From a checkpoint of a small mixture-of-experts model trained on Wikipedia.
Size: 9 layers, width 128, vocabulary 16384, 33.4M parameters.
Experts: 256 experts in each of 9 layers, 32 SwiGLU neurons an expert, 8 picks a token, a softmax router.
Below are experts of layer 2 (counted from 0) of a mixture-of-experts language model. Rows are named router (the router's row for the expert), gate (a neuron's input weights, with its number), up (a neuron's input weights, with its number), down (a neuron's output weights, with its number) and show model dimensions 0-127. Each number is 128 + 24 x the weight over its row's rms, rounded and kept within 0 to 255.
Before each expert's rows: "raises" lists some tokens whose logits its average output raises strongly, later layers aside. This comes from a sample of Wikipedia text that the model never trained on.

# expert 213
raises: "come", "kins", "- Listed", "man's"
router [108 169 130 100 141 153 112 127 105  97 161 125 138  91 141 124 121 142 152  77 135  97 146 144 107  97 137 123 111 134 128 131 123 142  75 101 106 136 147 118 106 121 104  90 112 142  98 115 113  96 153  70 137  91 109 173 118 161 137 105 145 114 128  84 143  95 127 121 141  94  88  94 101 121 102 112 125 124 113  98 159 163 157 150 130  68 135 103 119 110 175 180 132 131  86 126 105 153 129 115  82 105 125 116 115 142 117 134 118 141 142 121 108 155 116 127 108 134 141 129 147  69 110 128 113 148 162 142]
gate0 [150 140 134 122 123 115 152 107 155 133 111 127 116 102 147  85 129 131 123 107 132 141  88 106 112 138  65 124  95  99 155 164 159  94 119 111 153 132 120  82 154 109 112 120  94 144 114 137 151  99 168 136 106 105 166 192 103 127 172 103 154 131 101 113 137 128 125 113 145 120 122 143 152 125 122  89 102  85 173 160  83 150 134 121 136  94 119 130 104 154 114 120 131 118 129 116 186 153 123 132 109 128 135 130  96 170 171 125 118 101 156 131 104  88 115 107  98  93 104 119 102 149  97 121 126 132 113  96]
up0 [139 128 103 114 117  87 142 127 171  95  99  93 124 104 107 113 138 139  53 152 109 143 101 156 135 159 120 118 146 146 116 136 146 150 131 122 103 128 148 153 101 182 120 120 112 134 154 121 132 128 170 107 111 127 137 158 154 127 112 136 134 126 147 130 169 139 111  96  99 171 134 137 109 162 113 129 137 149 117 109 144  91 101 118 100 163 115 161 129  86 133 168 130 122 157 139 170 189 139  98  80 128 138 139 160 114 106 117 136 112 123 123 126 124  83 147 168 159 141  79 135 172 116 148 118 148 139 157]
down0 [124 104 114 140  88  97 109 170 131 147 117 144  60  74 138 140 121 109 118 110 161 137 131  73  98 111 105 105  98 102  95 105 119 140 139 141 148  96 118 128 114 121 130 107 131 124 132 130 121 132 120 107 129 131 144 171 131  88 136 115 125 152  97 142 139 112 148 169 132 119 137 147 150 128 131 177  82 124  97 128 139 132  84 131 155 141 134  72 158  99 130 125 121 122 135 136 121 102 136 157  94 147  93 127 162  73 150 161 101 146 117 130 143 114 161 130 124  84 130 120  77 106 129 126 119  92  85  85]
gate1 [ 95 133 150 107 126 135 120 125 127 111  71 125 140 117  98 137 120 126 146 119 139 149 152 120 115 100 120 116  94 151 123 132 125 129 130 135 111 120 134 173 169 131 116 119 143  77  99 143 138 120 115 125 148 108  99 126  93 115 201 171 116 129 149  88 152 112  75  98 109 119 128 171 146 170 130 141 162 135 117 139 119 101 132 127 157  69  67 123 153  90 132 128 142 117 103 119 150 207 134 115 138 127 101 105 128 156  85 169 120 157  93 119 121 127 141 142 122 122 143 135 129 108 113 156 154 112 105 122]
up1 [130 116 110 118 123 158 123 141 160 113 170 118 122 108 122 140 142 157 112 135 117  83  83 122  98 101  98 141 157  86 110  80  98  97 147 164 108 126  98 124 121 152 135  74  99 122 130 152 112 101 122 130 133 146 135 121 152 104 145 111 127 150 106 118 107 147 142 195 112 157 130  82 119 155 152 132 132 113 130 106 137 145 114 132  66  89 141 125 143 138 178 136 133 108 105  97 154 159 152 151 134 116 169  90 127 140 122 146 145  89 117 169 106 161 129 116  97  69 128 130 142 171 123 121 114 130 127 139]
down1 [170 104 142 126 158 145 111 139  87 126 100 170 113 166 135  85 111 164 130 154 141 112 118  99 142 125 146 124 101 124 116 113 151 141 120  87  91 119 141 146 137 104 167 125 130 145 122 103 162 120 155 138  66 157 141 154 135 142 103 150 170  87  89 145 115  91 107 124 118 172 115 135 141 130 141 126 118 169 133  82 114 128 159 124 134 166 156 123 118 170 108 120  96 148 129 118 140 137  83 117 133 124 142 106 159 104 123 135  93 121  81 130 129 139 149 164  80 140 102 100  93 165 133  86 139 121 125 109]
gate2 [180 120 137 124 134 132 141 129 151 147 129 126 116 160 103 104 137 125 154 115 166 156 140 136 110 127 104  76 106  78 116 135 117 127 116 123 103  98 134 148 110 128  95 146 156 147 136 167  96 121 139  95 166 100 162 120 100 149 127 157 117 127 137 134 160 177 134  63 146 141 130 117 138 172  96  75  96 108 136  83  93 133 109 151 135 110 108 130 148 120 165 126 111 130 127 147  91 147 156 132 116 106 115 166 144 140 150 136 140 123 145 122 174  80 121 175 139 134 144 165 104 105 117 112 108  90 146  98]
up2 [100  97 102 162 109 108 131  90  72 128  89 103 110 121 140 115 103 123 129 117 139 106 114 152 143 182 127 120 148 134 141 154 122 105 114 141 112 164 155 134  78  68  96 178  91 127 110 125 121 108 143  92 149 133  92 129 149 125 128 156 143 113 106 119 122 137 169  84  92  97 160 135 149 131 146 166 144 122 107 150 121 120 128 121 128 150 156  90 137 153 132 132 134 126 173 171  96 162 111 115 117 123 156 127 131 122 122  77 144 126  99  98 150 173 152 120 109 132 132 121 155 142 119 151  92 155 161 115]
down2 [170 130 115 145 148 121 101 123 125 103  92 129 137 109 128 117 140  88  83 152 180 132 135 126 109 131  89 132 111 140 151 116 109  97 108 176 124 111 137  88  84 126 123 101 158 184 136 156 159 121  93 148 148 133 163 140  96 109 163 111  98 102 140 190 145 135 115 103 146 162 123 120 151  93 118 151 142 114 129 103 151 116 100 189 185 134 113 107 138 107 153 101 140 129 129 138 124 140  87 150 128 101 112 154 124 130 138 145 107 127 109 131 169 112 156 105 108 136 150 137 124  69 140 123 155 120 117 120]
gate3 [126 176 134 159 189 110 110 115 130 120 115 102 144 142 135 140  92 112 122 108 164 107 175 172 143 127 131 112  94 129 171 128 182 124  97 134 126 108 121 159  99 151 174 132 145 133  98  77 122 169  93 107 134 160 144  98 132 158 135 127 125  76 103 123 135 105 163 127 122 115 106 117 119  94 138  83 157 137 112 107 169 129 128 100 176 111 141 115 122 139 110 133 124 112  88 143 130 144 126  84 170  93  86 111 110 131 149 139 125 122  78 114 146 125 117 126 139 159 130 136 129 126 146 123 168 127 134 118]
up3 [163 150 131 118 137 137 139 100 142 135 131  98 146 126 166 137 142 132 114  81 145 153 110  95  94 116 118 141 126 138 114 153 171 158 142 153 158 132 107  96 127 118 125 175 111 132 157 158 150 124 150  77 129 127 186 103 110 107 121 116  68 129 111 114 146 136  82 100  97 103 116 132 134 159  86 179 157 121 120 131 102 130 129 141  96 107 113 152 144 132 135 177 169 118  99 143 117 134 119 124 127 108 118 160 147 127 151 129 116 120  80 113 126 140 158 142  96 132  89 137 119 160 171  97  87 150 149 167]
down3 [108 144  95 146  91 129 132 115 123 181 113  95 132 126 160 141 122 138 164 133 112 117 162 102 153 105 135 102 133 112 138 128 173 131  97 161 124 118 116 138 137 160 148 139  93 102 127 105 140 145 174 124  63 125  94 103 129 171 125 131 134 115 143 143 121 143 145 141 129 114 124 143 188 129 140 140 136 112 124 105 100 106 119 107 122  88  90 120 115  96  82 139 112 155 155 126 115 121 100 114  93 110 102 161 124  95 199 146 174 127 151 126 127 130 124 160 125 122  83 139 162 160  73 111 146 123 111 113]
gate4 [160 120  88 139 158 124 153 107 121 148 102  79  86 127 110 117 129 123 132 110 192 142 126 139 138 119 134  90 124 128 149 143 150 158 146 104 105 169 135 146 125 133 109  90 142 126 146 146 103 123 127 158  96 123 152 138 153 162 129 155 116 132 151 128  93 131 146 127 116 134 123 131 159 114 118 143 102 142 132 155 175 129 108 120  93 103  99 147 152 106 119 136 130 126 127 131 106 199 138 153 145 132  92  62 132 117 185 152 145 113 151 101 146 162 123 140 157 143 137 199 139  74 158 108 118 134 124 124]
up4 [143 127 156 144 142 115 103 137 126 133 172 107 167 137 129 171 134 106  86 119 112 101 139  89 131  96 153 137  96 122 167 153 135 123 113 128 115 121 130 119 111 144 150 144 114 134 127  89 156  88  98  83 152 140 133  89 103  83 129 113  75 130 108 100 117 170 137 143 161 143 138 131 101 124 136 147 141 120 127 174  92 172 169 142 154 104 131 151 135 109 110 129 151 147 114 131 122 135 125 177 139  83 154 172 115 102 103 131 123 120 137  86  77 104 130 135 114 141 100 152 120 120  80 105 145  86 116 157]
down4 [108 104 117 139  82 135 118 108 137 145 105 115 143 156 119 126 121 154 134 151 152 149 146 133 136 121 153 117 165 110 123 122 115 111 122  77 126 148 165 107 136  93 109  95 156 179 136 145  94 126 161 109 123 117 119 144 103 128 140  91 107 169 126 171 148 122  77 158  81 113 107 108 124 137 101  84 198 156 151 131 142 115 129 166 120 131 110 132 159 125  61 108  87 129 104 164 111 119 101 100 140 124 131 110  98 115 155  90 118 129 118 134 101 123 100 135 149 105 104 175 118 130  87 122 117 144 116 134]
gate5 [108 153 104  97 139 128 113 118 161 110 141 191 116 117 146 113 162 140 154 141 124 177 125 154 126 108 108 149 155 124 140 113 141 123 150  95 175 157  90 105 117 147 154  91 102 160 127 150 135 120 113 131 144 143 176 132 115 120 102 134 178 117 126 123 112 116 150 105 143 152 115 122 140 125 102 131 104 194 150 128 122 119 116 125 114 113 155 118 102 105  96 113  84 109 134 109 141 156  95  84 150 113 119 159 154 144  65 134  92  94 149 105 155 123 130 111 163  99 135 155 100 116  91 112  86 146 155 139]
up5 [154 184 127 100  94 134 145  82 111 114 111  83 140 154 159 116 108 135  79 130 175 152 102 148 126 158 166 111 104 152 115 172 156 146 105 167  90 137 133 135  82 145 131 150 128 128 123 120 149 109  87 163 131 128 170 131 105  93 162 128 149 145 153  98 129 120 111 127 119 162 149 128  99 133 103 114  80 130 126 125 121 123 148 113 127  97 115 131 130 103 126 121 135 140 120  96 114 189 124 110 132 133 120 147 122 108 131 128 138 124 136  63  94  76 118 122  93 120 150 140 117 166 147 109 115 150 106 159]
down5 [108 138 105 123 140 118 152 131 152 130 146 131 142 145 129 107 116 156 113 145 113 113 133 103 145 150 103 129 156 134 147 118 112 124 145 102 128 151 107 116  85 174 124 137 104 112 118  69 151 136 157 125 114 116 151 143 153 158 149 109 106 136 122  62 169 136 132 168 155 111 134  93 134 144 123 107 173 159 135 129 116 170 115 161 111 129 132 103  99 107 180 173 103  99 115 128 116 150 206 131 127 121 108  96 121 174 137 134 127 121 146 128 159 113 108 153 117 140 115  88 203 155 143 134 148 153 142 116]
gate6 [121 127 132 145 101  93 150 143 164 130  86 127 149 149 117 136 122 130 138 120 152 152  83 103 122 156 160 148 150 149 153 112 140 151 146 107 115 145  96 113 131 128 161 135 127 129 151  98 156 109 128 155 155 108 165 133 175 127  63 154 151 153  90 165 119 151 137 121 137 118 145 166  82 106 113 103  95 103 144 117 125  69 113  84 137 136 140 115 114 136  99 106 162 124 135  90 102 108 152 120 165 128  82 122 152 127 151 143 103 136 117 104 149 146  67 109 146 132  84 120 143 139 107 105  83 108 139 122]
up6 [ 84 129 121  98 122 163 157 105  94 132 104 132 108  97 108 125  85 100 114 127 149 121  79  67  98 114 108 133 176 114 138 107 141  88 140 136 148 103 140 129 126 131 104  92 111 121 204 155 144  81 110  95  94 134 100 135 101 108  80 106 115 133 120 141 141 121 153 172 178 109 125 166  85 124 148 145  99 131 141 129 124 102 136 116 159 162 130 109 127 132 148 122 109 133 108 118 132 106  73 110 154 138 149 117 134 147 158 110 114 113 146 141 113 137 144 113 128 118 110 141 127  78 123 111 147 128 155 118]
down6 [115 137 125 108 116 106 145 127 117 134 129  87  84 137 158 135 142 119 111 117 131  86 151 149 150 119 175  86 147 106 153 163  89  73 103 163 107  91 125 126 138 145 145 105 112 174 106 107 184 122 134 156 134 125 143  79 132 116 120 119 107 128 115 129 103 147 128 148 157 177  99 101 163 147 107 162  88 101 133  59 156 144 104 148 150 107 124 152 114 123 123 116 152  97 149 116 135 136 168 155  93 115 112 106 104 137 106 141 130 109 124 139  83 146 125 146 153 119 117 135 135 138 130 114 129 175  90 118]
gate7 [149 100 123  82 167  79 111 103 154 160 145 139 125 166 125 131 139 143 168 124  89  84 110  95 138 116  52 102 104 125 114 123 127 141  98 112 170 139 139  90 117  85 127 157 129 143 155 135 131 116 153 140 131 162 126 142 135 115 134 137 100 140 134 140 106 166 110 120 138 121 124 135  92  97 128 143 126 118 152 150 123 131 117  80 132 138 152 130 135 153 115 156 108 124 139 118 125 138 152 114  79 121 160  88 131 108 177 117  93  96 103 134 138  76  66 126 126 157 128 113 164 135 102  94  98 135 135 138]
up7 [137 113 143 151  93 146 112 154 147 131 102  75 106 152 114  81  91 128 109 100 128 141 141  93 117 103  98 120  94 125 174 147 115 147  98 115 136 140 175 133  74 145 125 133 108  96 130 136 149  91 136 152 138 144 142 135 126 120 132 151 167  93  68 120 102 117 126 181 140 150 131 118 161 143  78 113 135 155 126 152 102 100 143 124 122 145 131 137 152 148 168 146 105 134 105 154 144 131 102  77 127 131 134 108 131 133  93 117 132 107 127 120 119 154 133 162  97 100 124  86 174  86 101  99 140 112 102 117]
down7 [145 106 100  89 125 161 136 103 135 139 141  98 149  93 134 128 154 148 171  92 107 154 136  97 106 130 148  78 151 128 151 102 114 155 167  87 162 118 118 125 159 133  87 116 112 118 172 131 159 133 143 160 136 141  95 103 171 119 123 127 130 118 100 133 127 128 137 115 154 173 146 151 127 159  85 115 106 103 165 125  80 146 111  94  80 109 125 151 132 114 127 115 132 155 114 140 126 134 116 141 104 154 138 148 172 123 128 162 114 105 123 198 157 152 124 153 142 148 105 119 114 131 137 106 106 100  88 101]